Experts of a small language model.
Size: 8 layers, width 256, 26.4M parameters.
Experts: 48 experts in each of 6 layers, 96 SwiGLU neurons an expert, a softmax router.
Training: a variant of SOAP for the experts, 364M tokens.
Below are experts of layer 5 (counted from 0) of a mixture-of-experts language model. Rows are named router (the router's row for the expert), gate (a neuron's input weights, with its number), up (a neuron's input weights, with its number), down (a neuron's output weights, with its number) and show model dimensions 0-255. Each number is 128 + 24 x the weight over its row's rms, rounded and kept within 0 to 255. Numbers have three digits each.
Before each expert's rows: "gets" lists some tokens that make up at least twice as much of what it gets as of all text. This comes from a sample of Wikipedia text that the model never trained on. Tokens count by the router's weight.

# expert 28
gets: "i", "an", "y", "a", "h", "ar"
router:155106140119194149146108087126176132129129159137124121146132100102122104167118136152162135113091119110118106132102157127111122139117082108079135128151117111112121121160109136111104157159125144117118167125122096121114120130134083156110125161123109134166159162118166148133148132137095097157162126068141127110123144157090099103181169095150131153103159105143141136121134125119113080090160151129149141122141115132170125118167123132129137134153128165154136119149126111108145099165163098103146088140104145101110124158116096125155103158085149133094130145128128159095139137099166100161127133122141182121129119110124141085086131100144156152136174151148078115155132085116108140163156113102160098155116145073100117100110134145135151124130106115082137145120109164156102157108173148
gate2:129160145122130126123152132128131114103138149145123146149123132111111128121167140142143168081123127131098115130104131124138127110164126117085143110105143106134142148150115120147090112134120090126087113106112162103142138167135136160085094137131122127129126122131103137100161167165155164140132119144113102169102095096113089164144114085070078138143141101176128111102153151129127172118136137129131184132105142125164139128099145137100108139138123127138121154144129135124122070140104168148151110121137111160141056186128072176112126154109101085122118101135158115107126117115139137121155099080152168106142120123115128120157116078107125112174112122128114158131131125107115177113138118164135083119145146172141119122143156170182097117107132113141183126139080117126155098124083093
up2:136160139132122146131154153095098125153123130129154130123165141116107128081133082117115142083162101138112129170101163115089156153137091054133141075130123061113128106159111072121114119166126125117129110129153092120133144124146120118114124079136139096114109129126135072104133140146128115124109159099167133148155094145090121146112140149132100099116123119146099122132129148168151118140138110137107110131136112104140074124177124164140143121123180164120128136151119108094108163165165134140136159101136134119077107145109102122140139152097108114131139136103125175115117122136093116124129118175082101086134160088156120133129164143144184111141169133127129138131117104129107136118147137120135116124105102143173090114165117097132153112172131138118047130137102115135180120144125137
down2:125100135137170169173136125131118131146116162155130131142143099128123127132127125125145127126106093111123143158140120140118134163139061080082154132131109112157095148102158149177126119112122103067156145163137146114176109123107115170076124125170093147150116135142149086087113144135092133116138107118144131118125087144138113119103091142142135126106121106127129116106129148189120138108118107136180132076162119107152136101130077171102154135135114177115118154141117156122132105135163134112131153103097124115171126111093117156129126161133160121152096078095103114126150122095138145171120163124164147131140139111172134082079133126128147079132127199137141100162163118126093146141137148142118123106118084129119107122105120136131119117120139113127120113109177180168154130129130098
gate3:099135147160132136132108133150093117134105131119178142096117128115149112128120169174116186128081095098166150125150136139136123167107108154124096136141148143116119170114129120090114140137138115120142106085149145113092102118108130123122125135099096121120138113142137101165153131129170145136120166123170115153162157102145139123162078114155154136113130107129118100137122128109145134140083183120160091117151077115077143152103124164145161149096129102173115149101100119153126111135139140148128131095145130107169051134135124138129143130086133139056121144104074141114104143097087124126116140149149121133126119106115100074178114122130083117105130124165105145168125105143122140131124145101134122139135113118165173099142107169097112125105166098143096110128133074146150138142127164
up3:127163154098157111145136187171091103113121130136125114136143140126142140148141090140130126112141108067086169184132179134116143136175143125133116105110112136142137140164093113099141124097152142129070110162123132116105115135137123202181103139120137141155147115132118144151116107119097130124162128102116121154129119112165129136117135154107145142101110127148168125147189134121092112136127125132153132127108110127082140150146120171153148135112138118116138123107064103132121124132139130109114160158124150095146120101144102114150139117089128110134086160120114117146138118125113134136081122138094102130138105156139112130158138097127162108126145127124134132222137098092108115123114105155088106132106124170130114121129131052133128107114128133167179164127132131113078065158104139
down3:109167128139157127152122158138113141175144135108118106111106150093085168154104118142111103103086129134129138143126093131162131147162129132165133138142115101113120172117124090130146106164130132057093129156128139100079150138163107134143140096156157154122140148125096159124142092108108086146142164151117142161120136141090117091150152112144105120131071121150126109161137085140161073152160126116136148122138146117121167111129156090156152102092101130134121138132152118104130154095157149068123147134094136164152151143169115173139103114082140138171093143082137115136168137173141107109105131124094149168147093159106164113166136141149169097071114131156128108121103096139129134119115103122119138142151134133102111126156146148126096107157142139138130147131139090151121118105094125
gate4:117116146116123161105161125120112142128128151126113116163117133124133150114180153078095118140087110147142103155100119141115117144127179135124111124116162163115152144135112116139086136061131119146143105153157102129115132168103155139146135118130055131090157131138099134128150145172139186136121142132118135133096158124060142159139074134148106079132108090144147132106115160118148147115122107138123141165122078128117151119123086177143133110133181065131127110140141139121092144122123131124116115154169102116141128109103128114151103147185139145156098096134101128148138114156100132157118119112146147138122137096162141152149142123137127112092067179132079146155128130103130133170137093121144115124132121119161119129079120086124105128130108140118147123095132136092086160128140189
up4:140117125138147078184170110106079096142121142090184209110147113142146118133124109139129113127110114073128111107144169084129111113123104164128088106187146108127135118148119110135117110117134131161105110094110093104150087126130098084134141085099145061122119111156150132148108146070126114107172121124128084135141141111140141138119155138134135146132126111150157129153125129158094111163087127083131132157088155138148121148101127113134160132116132149163123139128103114160135139118114118151119137081121150143120142116137130083114094128114171110137141085107102162159147106135087105107102124118113150132158110113152153154154168162157183093136121142128101092140090126098143143164132097120138108148128125128127089134097119175138148109114114118122148123100144139102130164145106107
down4:156122104123124124173147091114173127134101140138126132097125131089115111143131100143130156155138119130102137140146118135082107154134064155088116126098162128128107157106088101161164124134135149077157170121125135141114116129132127134125094103158137098156138115156125160154098097134112083125166104145134121166117179136120112138153140162148160100121104157139126154108194118141185114127127114112117127083110098104114110132116132150122128110123124139095093145144154149147122118140135115119163114132136144197141140123124137119131102150094170129149128147129090133102100139151156093093100133127100165137092049122119112100133137067150184113131141124137139146098123116164119139115136143167159084161136152119142083117087108116166089111121134122081106118136137144149088122144159127
gate5:068161113129133128095139171119124135131130153147137091131107120148148085117138104168165129111147134145116171144155147082135121143154143120134126132140100153168119119136111107142120132138119123157156151149097153124113109123082159173132112107101155093151123149119160132111141112123147137109119105091093121115100157069105123124168119155127141113138113123118152127122096138168073154128137080135143149110136132141110109169112160087124161146147164197127103131068151150087097076129130119128175113154101110169126137126120146127166131129087105124134116094125109150116120126152133109129111125127115163105061075101093167111086145122124154157205163083156128118121155133128134119133134123141116132183146136138127160123108129137135149110158116125114129152157142153118126113094159117
up5:100160160154162093142159161116130079138098105118139116134156110088128097093083121150129094133077100174172150148133126118113106150179082137127122103104115116149157112129127153123117132119139133131110128159118163143108113138164128117116115109147145160126124138075139118105135090141139167126138125116131141156160144143145161108151157117111153080165105099146110090114110105129151137168140143127124167130170124138146122146149118118079155131146131155106175125154110087132166136093152089133114122126113122084176149118154120108101134120141132118145122107125162130114096071171130105158090134124137149099137124174101086120155175128097127104142106125098113154125104128165099127124147154135161096114134095119136151151139097105149093094159153101108134122155079143126173111141105077
down5:138122142120152170121153097153117108128124086125122140107112162123116091122145081130120112136174144142124178164128142134091151098116107131114173133149114131177172141122170112146136146114110126101113150104122123152113160155127110129112074149132138193123135129090099098087150136145148102103125103099132139125129118120156170142097118133089155073159201107133106097084098132135105126151109165112096119118100104138141152132143114144114060123172141103130115094143170184107108135116150130135142154077113125154156143109103147142108152190095104112144112085170118120088138130141136128161155116119148141107119127130140152176147131143114130166155105087140102091124085144135103115156102141120159161117111126132143149126150132143159160129112109112156127153135132101129131135121132108
gate6:187143127114119134151098107149151153161093126110128140132139121146166095119101114136144109132106084144117111136108117155135143118130077134124140133136182128091052142144158127104134097134128183158098112136138161084074120127107117118144142153148157100130098090141097141149164144135116143134100141135121118182103146112134132162096119134127154152090110174122147098131112120123169152138117163130142144096095118131145147120172103102148145179125121122134183193122117098138148131094101133133159127109114101107150129152105101085146137132120123105148148117107115120101134066097141095079137108126131128145101153138151165142141110129149132087121126098110144145136131137147132148137125135162143131125193126085131130141112107110120162105147142184152177115095156169117124100157136118
up6:082101063175148156094112133139119120154072134123166181100145103107114113150112149131110121139117108133142125119128111107112085121148063154120134136125098115139126129162114161156104126148124117081144122124132121075090133096119110158148152133125134103132119144137079150119124076111165131135126124108117103132109122169099135108198115137156147156114161080127119154164124074092139117091094144124140128122124114130115137129164123102131129134104098150120140135148098091122150128161132143101142114081159138169112088145188104148155215129108108106121150118127120167140122114078115105103100132146136124122142139183111160132131130140110120119141114121135153113135115125112108144149101115134150133139155166130152130121149118157116118117107105101110134104085152131138077129180099123
down6:120138114117104123152141160154143160104137114129141152091105134147101207107159138138110101111142137138137131148132119112140116137127152113097104116104128116153164090138117122099138072156136134158156121156117138144145164161086084164095172085133131162105159106126121183167127142124115114125145115151126153129162138171177092150143117134121092139106097091131120156133125158083079089156084098143176122139117114115133133143116093123171121147122176112118112143133150175090162127129118113095104101146089136109129159143105148141138109098127150129105143117152113140121140094153114159123150089092132073181114119146153152130150102141103132114090141163093126114132146075176173105146122114132138166119123132141114096108109125136117134149134098128166157128138095108125146150122109155
gate7:130173127123114087099096119116111150138130139133143129135120118144144132123113137189117176137111097187146133120153113127155154137098120182146121089113100132140115118094127131121140158149130114121153117106151151105171130103109092123133132106084080103128115138092174088145145124166147097132098086112106075118076130141121122124162089126156141093147127152122118133133143142117156106147150074159131105143095099157128112152128177122118134171131154163107157147130084122103119107145158089131128125145137114092127150131168094099092118126100176120128121140148130103131152139124147162107174107126122090129116157152132139103079154106103113143148104188126159145105127123153122116120138136124161099118107137114114088123097119135096164177102103132161112127097187171107120136096104139
up7:159142130124136170115153170153079148137099163094108117144166110108137106167095154081132103165138113144138124110159160112157114146134157167118151121109141096089156153093097122082153137136137125096086145111122111111139168174105123105146121113161090116111153118091162100121076164112112173167136129121097108132134109141118162143134110137118150145121109131105135136155106128120123122139146112119156124112097110162058119062154142101149145090146124119095114137109118155127147150141151158137129093126101137147140133093119152142124143095121124105131160144117145137113175139125133118176146117125149079114141140063125125127125129135134115122136118117141068124160122109184151151113088142125184115140114110084132155110134135113110112149115107072126097190109118120147142134140118151
down7:149144152109132093089074135134125151113151139170082130149079121110158123108122091176074092096095132104118117169104104141122143129124129118086154102136122103143126113117184130152136131116114127116158132172131141145129052106082128178096113115149115141085187160105097175133132149155150098157101132146143143137102140148126151118145123147141105136109095107099119086179123145132140109115132098132150122128143140115132109141145144117161121128155136111136127115088126121163097105137141152145119124106133124144115132132131110143149140115058142159114120127133126148076129100070117124139154130108093128165159152133151134115146109119147147144124137138134158109186110163126124157098134089183103138160177110138137123118116141090109129118162132096126151085181134139174130127117112133
gate8:123121102126130092116137147150153122104093135130132137084130135105116110107169155132150111182128084132139136115111138109118101118110116148155163109108120133119113148122127106114133117154166086162131178140106122129122118123112075175141107155081105176077097135128142153145120162088131128146152104117144149073141094097108156150152121137108115108130154104129152147132103114110115136116160110150170177115127140149127126118078143163088110146150136125110151075137134140123136071130072112133163129138100122100137096137109107079125114124147167164129120169125124144149146119121146097124163094153092130126139129155133119137123136139166119160105188136143056128131116111187162092108091133111117157118105097166162151127154103142135124125146110090125114144116072118126114104119163112
up8:155110102111095151103148126142142121168148155100115197098115150137111116145138122133146147117189066134134136155180092119150093134137123147161150184131089151121126164109116117143139077158141118130162083123098145150148112145130157126160119153123139140127120097084137116095106114138128175119136151170114091130144129169146185123090113133131108135108115145121128108098108096120138110172154141144108131135109162110108106105117142134113157096146118163164113140128107145119090159118080085136095117169145108121147135099141107128105167155093146123146117095129109116135144124139138139120139121125102140102127116136113130115191136135176103112131137134108156117122120139123127147094165137120073066161152165146121145144107141130129110075164094104137102145112181147137120089119127146
down8:116133146107140119133090155148157147132123149132148108164140167173104154125155076101147136147158107101140133112155168131079113075142130120129130145146109136134097126170134079108128117115122132100168154106100109142121156143119150173099118117157083097173126155137099111148119138133081139146121095117183129096135130148147128159143141108110146155090151157114153147082127084137101162119123127085115156133140112146168126117123123106115122177138129090151107100133125155124103125149157107168126126143104159151170105122136130088118150144168135135131117116114132140109112131117179116115135130141097112080111097118140141073110114162093156132164179084114139132133175090174122135103153181119102108139142082125149146131136160144132090131083115147105147113112128095100134114135156108
gate9:097124141143153111126112155104122114130134133170142122168168165085141145147132131136058157113131074079176140125124138084100120162153131107126124134127150119145139142129105106124124148148106121151115132090142156084098061072145142093142100138115138117111137123147140118122155120089119133156135108158143123131124162120127120106156127126128159105126106094099092133120109134142138136104121146117160141073170107099099083134153132146095101135130090168113145087137098113106082091114108108156154141133137179159185107097096128128133114096105119123142142155170164103142148121161176089138118140142093148123124110123145141143118117193155117154104105104092093116115132131153085146103128140150099140114154131151141080111097092124120105144115113136097122132082140139135100146115146146
up9:118132191137113113164122121142125126138102129114133132118150097096126105150129129149125146120131090067178112090094146108094135125160127098109099133114123134109170135144123133143119142114195150158118115120128139115132086142126151175180125154148157110127161114122128110148092085128108132133089098110118145147116091126147125146129125121125122135125117106128172098129108154133109130136142146127113121146145126109162090105137106118132157088101147196164129122146135143166144068097132134087117165122163173129121107148112153123150134105130117096149146170101112174194167144110090099152087108117102168118114117132113151122125164125168147155094161152154165136113117146133112115097128127134109152152123124136101165128132100112134117106127117123082135096120099115161105093152208147
down9:108106089101075155089131158136133147136146111105168109111121115180132142163123127151150111127153165139150125112126117133138089112103158165143117121138109138118151108120147146126170110120170101136127124117097097160151188170149114110101172077131146095107132129127150118099125140145139134157146164161109127127117107148091152120129121107153105114151084110134069144162150116142127159135127134106093082161081157124117101139108139143135132131134159059108108123121135131140129105106126174163097131160142107080087113141156119140127113146148157118097130092083131098115138177101080169137133128120120122136165155115132096106162124135099102117154130136133176083132134154130102133177154131107141095180141131146110139139138116124132159134096159142185102152140128135114145122121093099
gate10:132114121105152126109096114148128154160088090127135074147152105116110151088151106102137111159134145170169105132106145132119153145138116152141135188094134148121129143134131103130188132136140139094121133120137135138105137136130129110083173118130148080137119126142170122128137160107131122136113145111144111194100152097095141158114077149110105142121138146167159133094090132105122139090105162138148105072153168100141148119131116110108097158138115151171167104144177150101127131088094132144117079136129099137127106126085136133106138115157129133104128174161128127145145114074120168069147139131124120113087090192088139146116124145152141100142123116188124135087098135122154127131108142121108115123109126114093132123179136098172125122160132114116108148134117140129124116137118169
up10:151135154134087153096140131088065122114155131145096185095108174140141141176142120140114107165127141126137138087163117128116086112133152152164108121155146127125164126111119188156089105120129128138123078164145116160154155156129158098104113129114133113139123123134114142123118137186134147099140106175118133094113127130178110088141170144113104103123110129082113075135153099097130148147111119105111108139087124108085120120144114132155135131121143123088097123112097114166131136141093147118123157119158119113135118142103133160141136098124156161142133084135125117158150105188127089166132096093140087155152141120139117166147162154103072168115117109134145122138114130150141106109134137131158149141137180142131120146090125133130138141112136166126095138169186118153120123136132086
down10:101136128119170157116130120160149079129139166135102121164148090133106136172121137152159140133107106103112063076148104121149110107154146128120149142178142154126157117135142100148084159151127147127104131085123100109144122087086122130142125129140108138150139167131150117088156111158114168109147132150150126131116160134097119089135141155141182102102097116113113128136137127105151114157120132155110131150164115082110147164111128138168164135089116123128096127126114077155117139115166077158137148110124123106121150128158096108118132123129104145142095048106139093154096143153129138124138141081098132141076136121120139129121121091084133145101154163108145118148120136199102121115147158099149129168120116090130117098104124163147135141187084143136126138102097125126114127109122121
gate11:101155143116084131127142179122084116109160132168131138106112146158119124091157137135143116148105140094162162139127113115083187119123136168185113158132151136114092111069113105131115158133149150133149111157115120140141105095107134114095104133117124105144132141063151147092144104157129165140191134137125112096094151155181133160125140196100131159099106128101082166119105136140121170147108113123106125105130128163088120127071130108159096127172138141130107114135122128130159157111115152155148116137131095122156144130106159126105132125128088106116061126089105100121141159152095144146150149091124148114128126154134107140149129140136163120127133143114101105089128141142113118136122114138172136116134131121102129126139134092124134083101130141150189134103119117095152082138111111
up11:117133126162122133126152129072159125132121154136098104144136141133132144130137139131100177099119102135072152149112151121138133182116078113082131138130092124110150198193141169130097111145181169132160161130108114103102156137140113134160133152177136121162096119151114109137110109127119138131153138146103141127099152186109113151142116114127105103138183128101122109129160130155129128131104143108075120118183147110150095170138140130134105160125125131183109127119113097121162065128128142091179109185205115116089156144143155090105134119134125116145147131120117140107124118109161154099148129141100127121121138139127156116089133120116137102096115143138132105100138132172106141124155130140116136123142100128105128138134114146187145144143142125136116147110114155105153149179132111
down11:159123175117153134124110108162136097124092129108088127147151115153135116134145077115093156115128100141134137116132155163147150123132108122079165128132119173136109150188125184171138136118135133116118119136111115104135115110127124180176119176144126136136145122177100107159078116134141116134100163090147143112133128137114136113151160088077113134104177142142162113092150150128160087114121124099132168133112120135133174158160135135093084158144124114129131137134112138135133098135166079096134060122125150133103109089101139173125138152107130108151103170111103107077137127122122118168182139147108132110145129111111144088123141131110139144091129141141134171099158134105139148121120136163140069136124136112144115166137151100109161073125135125102137110164111115148096127145110105
gate12:120121154128153073087151133116095092146082138106134140090173135131113112141139105163152109092097112111114134123120116143083147113098121111111149113123138149151107154098124087124142081140113110154131136119133112158096113108130146141111136153150123143178109159120105127157110146125119131115134140122148121141164087125134104074135163112119097094108097167113121131131157145153181123132171072145161140116131136145148151114162138162122120127098117143145116103101164091120129144155103127144155088141115177141139091151130123151134083138135165136115126153123164137085092118166159117153118122119112144131123130138155129156165150142102100145158149133105144104110148106101164150102198129138095155080153149115117116090163142104109109098161119150067131080145134146151172153148156105
up12:098132074137084154115151118095066107131143150153139117166153153143158141126104116098132129077135133149145103136106131130117132153153085131138131094133121157083123157142136139153104143131133123123125133128132182069132137146140116120163114138131149122113122147149110145127112043138156150132117153120085100107169090093154171126105158134140146137119123140144146113197141153134100127091138187104126153131140110107158126162162150088113138152149109159131119106119113082151157126159111109112138131136124140155142078135114160151111119145118129127150136137157153103111158101118135124160080105160163099096129102153146146151095159173122132117130097140113128140103101151089098143120138147156112119096151123118129100112118091072133147114115121068096154118136157141142114104121084148
down12:122093091121134127109134157110123127114119081109150114143161151157173149147160122073134121138150177097130076131117163164119152151111129087114122137136148157115139064126142113165114106112104185119129123095115135126155139176135124123103146119156137114152100124083130139113156120179119150136148163198147110133102144133134094105093113108148133137138106098152137146129144116145126100125111191119157121125163132125105115153164138135127140126160131122138112118127141102114101144135117135136083180136149148135113117077131150136058131142112111147148148094127151108075131129138148091099094125120139127139102107161196106101125136139091151098099139143143122130130138145112085067161072156100136127129140154096123111085143121134149100117119142138119154170149134142116132092120108122
gate13:144142105100161154162121116100149154179130117152157058146148139110114155171110112152094194141112124179124126134134077144148129138131134132126155107112134110113136106079121142091133154128117092164125135161179128104111124128154083119117102121080108150112113132115065114152121155139134131206146129162131184119123100136122117134114129117108143103145122116102111108122152146097124129112159142080127133119133127148127135133152158122091101111116119126119156128132112132130137142128131127129140137109128124124094136110111150125154140121142119127079083172138108143215145124138117155077134168167104107088099160127112159130137130113089149134122105135116148106178148122124065150103103113148139083095135121134119150094121148112178128133084135097149127138148152143156151128156134121
up13:120144125125156180135164150134131097127088131190130149119087088097097149189111153106119180180110137147175128147076134148175134189113124102154133143121104091120153155160099105117095104171099138139131120154161127135112100110162144124118089138117130125142127083155132155129127149105116108164175177131139111137124124127168124144180113106153148109129139145140145094116150143135128142118100132136078154144153141177105107126179111111119125101120117144108112124118097131107117102140123133098134143108098132106088148110126137141137071132085109116151098146149129120165154166104090100142118161161120159151119133150110134122126153170129096135158134114118159113062147099124134135113130142118127104124104113086107130123127132124122130175123126086124096129108109115171146154133115126
down13:142152105162140108086132124084127157122082116141078130114125091106141118091124138118120087125128127143135119096078138120113141178166125092163128104145161080160138135131143120154124185114151171086136107178141161121098082124141109125122123155095138099113120102140145147124150142132092132130143124182103130135076137128126117163140089094170114130140161114121075174116134124123131127127126144138121110135118099120099162150134138102089088133114084109095173142099100125134120150151129142113134123131107100148126086095122114128114129146128164186111150132138135168108130124112150131101138181154120144158122123142151154155144121137162127144104116108146145135115095129169098136120123154125123164131171126138160107142154148120109161138129131124154074055079081133084151118122113128
gate14:148090105121128126148089139132118126158136175140148131138119153131128097119108121115101115129093129126151113170112140113106157156137126126163155116130160092085118097144130162077173165164110108131130103119124152115142077154173131092140142151113140120076144126133122118093138133109171060162123082152106144115141151103106143145122149081131130085081083146113148155156157141087181125130114090133141106133123142148134177120127138152088128146189157176144118129089125134160165143133129094130138161143140111110121131114106111140126128120156120153134159121114124096081142129110150132163110109101131198118121142098158134085098109085136155157120130070127154129139130092085135139118135103115136129170137121120111112172122140142114102130106122123119147114091132144123103081127143130
up14:115123129150128119119127096140114098132165160133120113117107123133156129157084167173126164128092117091134125113133198125112124166145147113106111132124086119108156104105087162146124104129125123135150109112119116135117108114105138110108103127112147161141152137157117127133128110164116116106119123108116138112125134169135093143111120145101076134071122110110129129117174131105101161101131131121172147098106086128187125143167082162107116075104118148134114135080121115133113129095115157130102131150150102090129152129115134108131092152096135160130144083141115113110094104130151093134073116129133131128157197147176117147135115177117087183146158136155121123167128151123120119108085142146143120147110168102116141122134138169109154096092134078109155139163184139142093161117109117
down14:112131128126178123104130112140151162127180124146148147135125134088094126111144162134132202121086135159123113132137186162157119139080112104128106125137134171136130097173074107119115108084110108192119154125114115143163112156153119165136133148126107130169131123134109134101093137125150144128141108111137157139119137146082118143154129115114149119136127173101113133149140120110115170100139104092128129122108129115151129093112092126145128117081144091109106155142157116143100078125152135138089134110098130138088099152129115052133130165159134091127057105123122132110158137096140128133117137154143075104156134124108108142107097144143121201146110153115165128126128117132129131160133148132095136104130133129111186102132142117148152109125101181102160128144106132119109112151120168
gate15:126129110187136149112151109143179151164153124136145103117129126113126135138073125081135153114155115122182149132120130094133125114085105174153127144146093110103122138148135161128166132126126094167114115142145160121119112115121105133104150149151143088125134094098171119135123103158136160150126115122126132149117099140166163123179096131161128160127086108166142141119107091083161115135186067123122154132157139109134135146151145164095138175139114163118130129151115166142107151141087160148122156096134192116061147139168116159088165154142154130112154161147107110103105112142134135150136110143124141119081135118152092110106129130115131098128145157159103124131144127145167158158143133160105104157102156142098132114136147118152165123126166149114137139119116147147097097153099144
up15:138148126165164196122111188120160147112121105104175134155117103134126151140142117145197121108151135123136136101071127160149141111101159116101129090131099155139117120148122084137119117111125073083145136080091121153129131167189103123138086136148145139090119144150105129127114149139117127130133110147147106124137122135111166158146091111127183121140098144121097134097136140122126136157134161145117127173114167112133105071094147138121115110123094122142145104111146158128114152083125182145074154115164111116146117150130133169112170133107114107135118100120099140100132129141137174140102140122140138119107110110175114128140081134164142137115150138147142131123147133100162115138152122106134091144104134069124046148108126126123131136134131146158154138166121131089122129137164126
down15:143152087122144132105099176145120119102086106122158101175115146078161160142069149159152109139155124112115166118132110117152151109124122148167160131122099101174139146111152146124132145112121130115113145120142159163114135130145127148127124114121101143128120114137147115144096142124116153147159118133139131112155143154154131137142150135134125113116098097183074164117099133107106156140102098170143138135107119103113116134158120142111138146125120139111122102108141163110140080135094134084103130089181190142131110123145142142095135182107115136094130106153176092120116134117116147171148133131074115129117118160150085113117110123163136128162121158136080111070105124096139168108189141096118149111125151140111075147113147115117095099075100086124148103128125130089158138121169124
gate16:166116171128167116094157132145146132135162126102117114117105117133117082144187118143142118163134088162166096135134133099117145101162124123122142162117096112131145124155097108148101118098154153126166118087118117120103118186084127142093127145141116066116124113133102145141144138109117158114142140049127170127091165098102133105188182137127111101163144104129125125119082144144111140123125097148099124127171119155154174094145075134090096125145137117124147123109115145129155126126151144119127172127103140120111134106138144166171142121134108150118121151124114138130104146109116109121100122113187145151122120140128099116118121139153118097100121118117099197178134119144145122094144143163122096122128176149131141112106102135166148123117154102124112114098100105114074094146137141
up16:165108106155107137118111190096085097164149160110159131124130125116109115141097124091146127129112160140121153162168150150146116107125090121145140143088155121132105118128117171121098134113118134118153096113113064082134139120133119109148111128106097169121106123157111097120165137089125109108152114124115089163116110115097125118081098146100152099081107162152133127087173140151140140142116100105123131110105141116059142122104129156124117165105120083171113142127149095118098088153116148133151114105136145114132158179132093071178104173155119105156120106130102113101168154132122160160113144123172147120128148124147111161180114119111122126118111123109117122104117109125116148126185134136128154141104143119119130144127115130078117161120137156152087161164127135108164108105126105
down16:107135136120103151148123121134113146127152131118123132103143144133146183110110145145147121150151134058131145107180105198152135097120121117162069120112141114110104111182126123091085108138107148123102126136130069159177143145137134109108167154150113133174112112116144105096126121139094100126134136072129133110072174164065119122097145102099125156119131117123151160114166125125137139129134153123125182138162164107105155100164152165145085109090145158143135101194182104137094149147134131124101133149105133136098131103121135101107133142113083132110115120123161143116126131110138139106140105119134145139149135134128095141128109114097099121158125119147122165141168090164101119151098156107123099133098129148115131131118103102105114127151122133141089162131137159119118145155101169
gate17:152155154129122131184144123119133174120104182085147150119106123157104156122151097122121135073086097139120074121134115148131166120125092139127104122075152122112131137145144137147126131107147102122115192083101159102138143124154083119112140112100104137130124118118152120113121100147122120158152103060091100117141116159152138130118161096114120127116103149157093102085085173138167111114124145132099100122122139104136115126164120156154137141134107073141173106137118103146166120136109134117133164108124179137110121126116105124167109085098153120139133126106116175116168157139157103141137128096093150154151171151122117145176086166115112137065150161148143115113115107125128100133184134113101135153147131116138167133137105105113127160153101116102130146115142135122157124129131103
up17:167138112097126146129137103146145144109156124121128125133136118100144157132115126136079131112084158112127158162140163135099108095138122142161126097143141106084106123184136139102124124121078153152116117102127166129103090097152146119102164138147122095133128109159119146131100135099118144140152139143129103171099106126156125185087088101095141094129125180111179100095135116128130133124111160102130112128106102137125076125136145113092146163098164101096090130155159090172139132084121165092150164126132136121099146154107121108105117085107145126128113150100130090168107121163112117132122124149133109133087112111136124129124125149147157126105134146102120121153137162107125107136076109119164143104186093121127093160100178160152084084125164160100140119120138157098158135100137149
down17:134094140122113054140165152104112105127122146127099116120144136103051139131141130135124115167118152158096149153118102124111154133096139116090149161148114089084137149115145129122109120112137121137132132115106139123130107133126131088145135109109116142149138196113148180137125119129108100139116099138152111128153166169137153148164059114172164176076096121102110151117154118174158117119151110164141126122144102099144110106133153143161117120131100188152121104171157128111132128171137080122140145138118123109095134113136102158158090178150149162108121148128128158105107123123120138131111124112131114124115144126148155139113138184139137132134126140139129160102103114137135108118117070184123145129128103141108121098139144074148149087107098155127122121113132160105103131094192124
gate18:129163109140170205143092089119113129156062161119104109125139111142133122175118137120099124170124120135134183134128164137142115144085135111156112111136103126113117130118131146128117127120123113098109124112132139120120128090101130127128138139151100142137120148139165114133104108099122124134140124075096154154095146129116105096137077122161108159140154132127144141146125108163168143168136114118113164140138084127166102121144108128123123101178117118111100130147175153116102100128129153117100121111115137142103129150144139112142113113155116134149147137125164134156160140139171103157118128092150137118195130146111098160184169164087121148142143137157120148151158115149102142119096122163135137131140124127141075129042165120121140171104058138133155094138108125181119140122125092
up18:128143090142119115112153085097167169156113126136097132200141091166083106151142095118139089105131126135133148135132130124089111128138097209067127166129097128117132140177136162135154100154118130160097143095153109130131107129107153137145118151131132140141108143090123124159139120150146151148180128107137168109117149096113153129124082115110103107131151095080133135099138141126106129143141091139118117133126089096129089119063149121127144094133128146108142127089120123115138111090165160162150084117156123078129135135143120130174110142133137099105086089128107166133142176108122143140140155112115118068160125095113123095105126138084142127106152128164116112148131136119117150102139091135145141127097110115094143141144071125109107163110119106172111119132110122112136116124108133
down18:114105163132079167089125113073089124103092118130141158124132102154108140124125122154114111130144131152090163159144123109162146142127165153109167112105149113153152128152146094087118107124162097139110101092120111102115124103112134142129109156140140115129152130119146105117152142124107147130132103142096152157117099135148112121148132177162128155134117186070167117086135130147160122137154135165130130112108081133169066140126083156103151136116101131111083138127093150104058167098119153113111167138126087091140128116178150115151083118130103121139151162107134115139107125139106129190170117144135104123165130156132169128156127153166140139117140132150101113131146125142105114108113122155112122181122172094125114091168121139120144132138138100113135124145119143111139083104113093
gate19:113118097129136163109133116111117206131131087120129106127148123102085131138079143112135159100130142166121117112166114136089121134124156174119142078110141167122150131128112095121084111161117114106116134085145124113119116125148140130174159133110107161165145098155131129129128137117152134149159118110132140127147104084103153191162115114125116153100113117121129134077102136117135132104119167148156114146122095106093109113179094120154119125098184126144147170142138125122137134112113130136134081096089103160111094146150155102155101189109129139089147135144107114136126159130105111098135118134177102127145157100158101101114126125101122127155125136166128125166134167143143149165134111146170139102095130168132103094137107153133126061108125117128077109160114139099127136185144119
up19:142132150115106127116111140127136105111120129141128099125097099125124093142129110122114142093128114155120120155181126155155125132106114135078173095104136133123085120087134151144117127075126136101082087082173110122088098148085121119150108118136096137148126167152132123110142100151117096142133108131125141154172147157132146098130152132171115107126112109136125146094136131149098176105090104131127145179133142078101146097117129099182129078104112131092122106157139122156183148124092082120138121114136146132142099149159104138129108119120156118113129155149162129154147099167125101116128125115104156096131110140077101148101144129096100157166176037089160132113122141137122082152131111189138136108125156151166113143122145136129129127091152158124128128120126158108122130114130115
down19:132095136105123120094132117135119152129140139096118128110116131097106132119138153106092136143125088143129074108118158133185113122110184138112122115141121102107133130115147132168142115124151117143129093135159119146115103111126133141180103143128129145069141164096123101110108106109125127127142097110121120121096098143131131183167130122159122138138148112185160135129145150120088099110107136083143139056105109114102167147168151143148158144123155121093081120121113110136166103102124118143181117152112123151109146089156143143124179130134142117205163171173137121101133084097146123128140162098115164132129103138149074117101162109144130127133141139114144138148122152092097119105132106189154128116138156141140168098171117115173160152119105112123148136161124091140124133100099117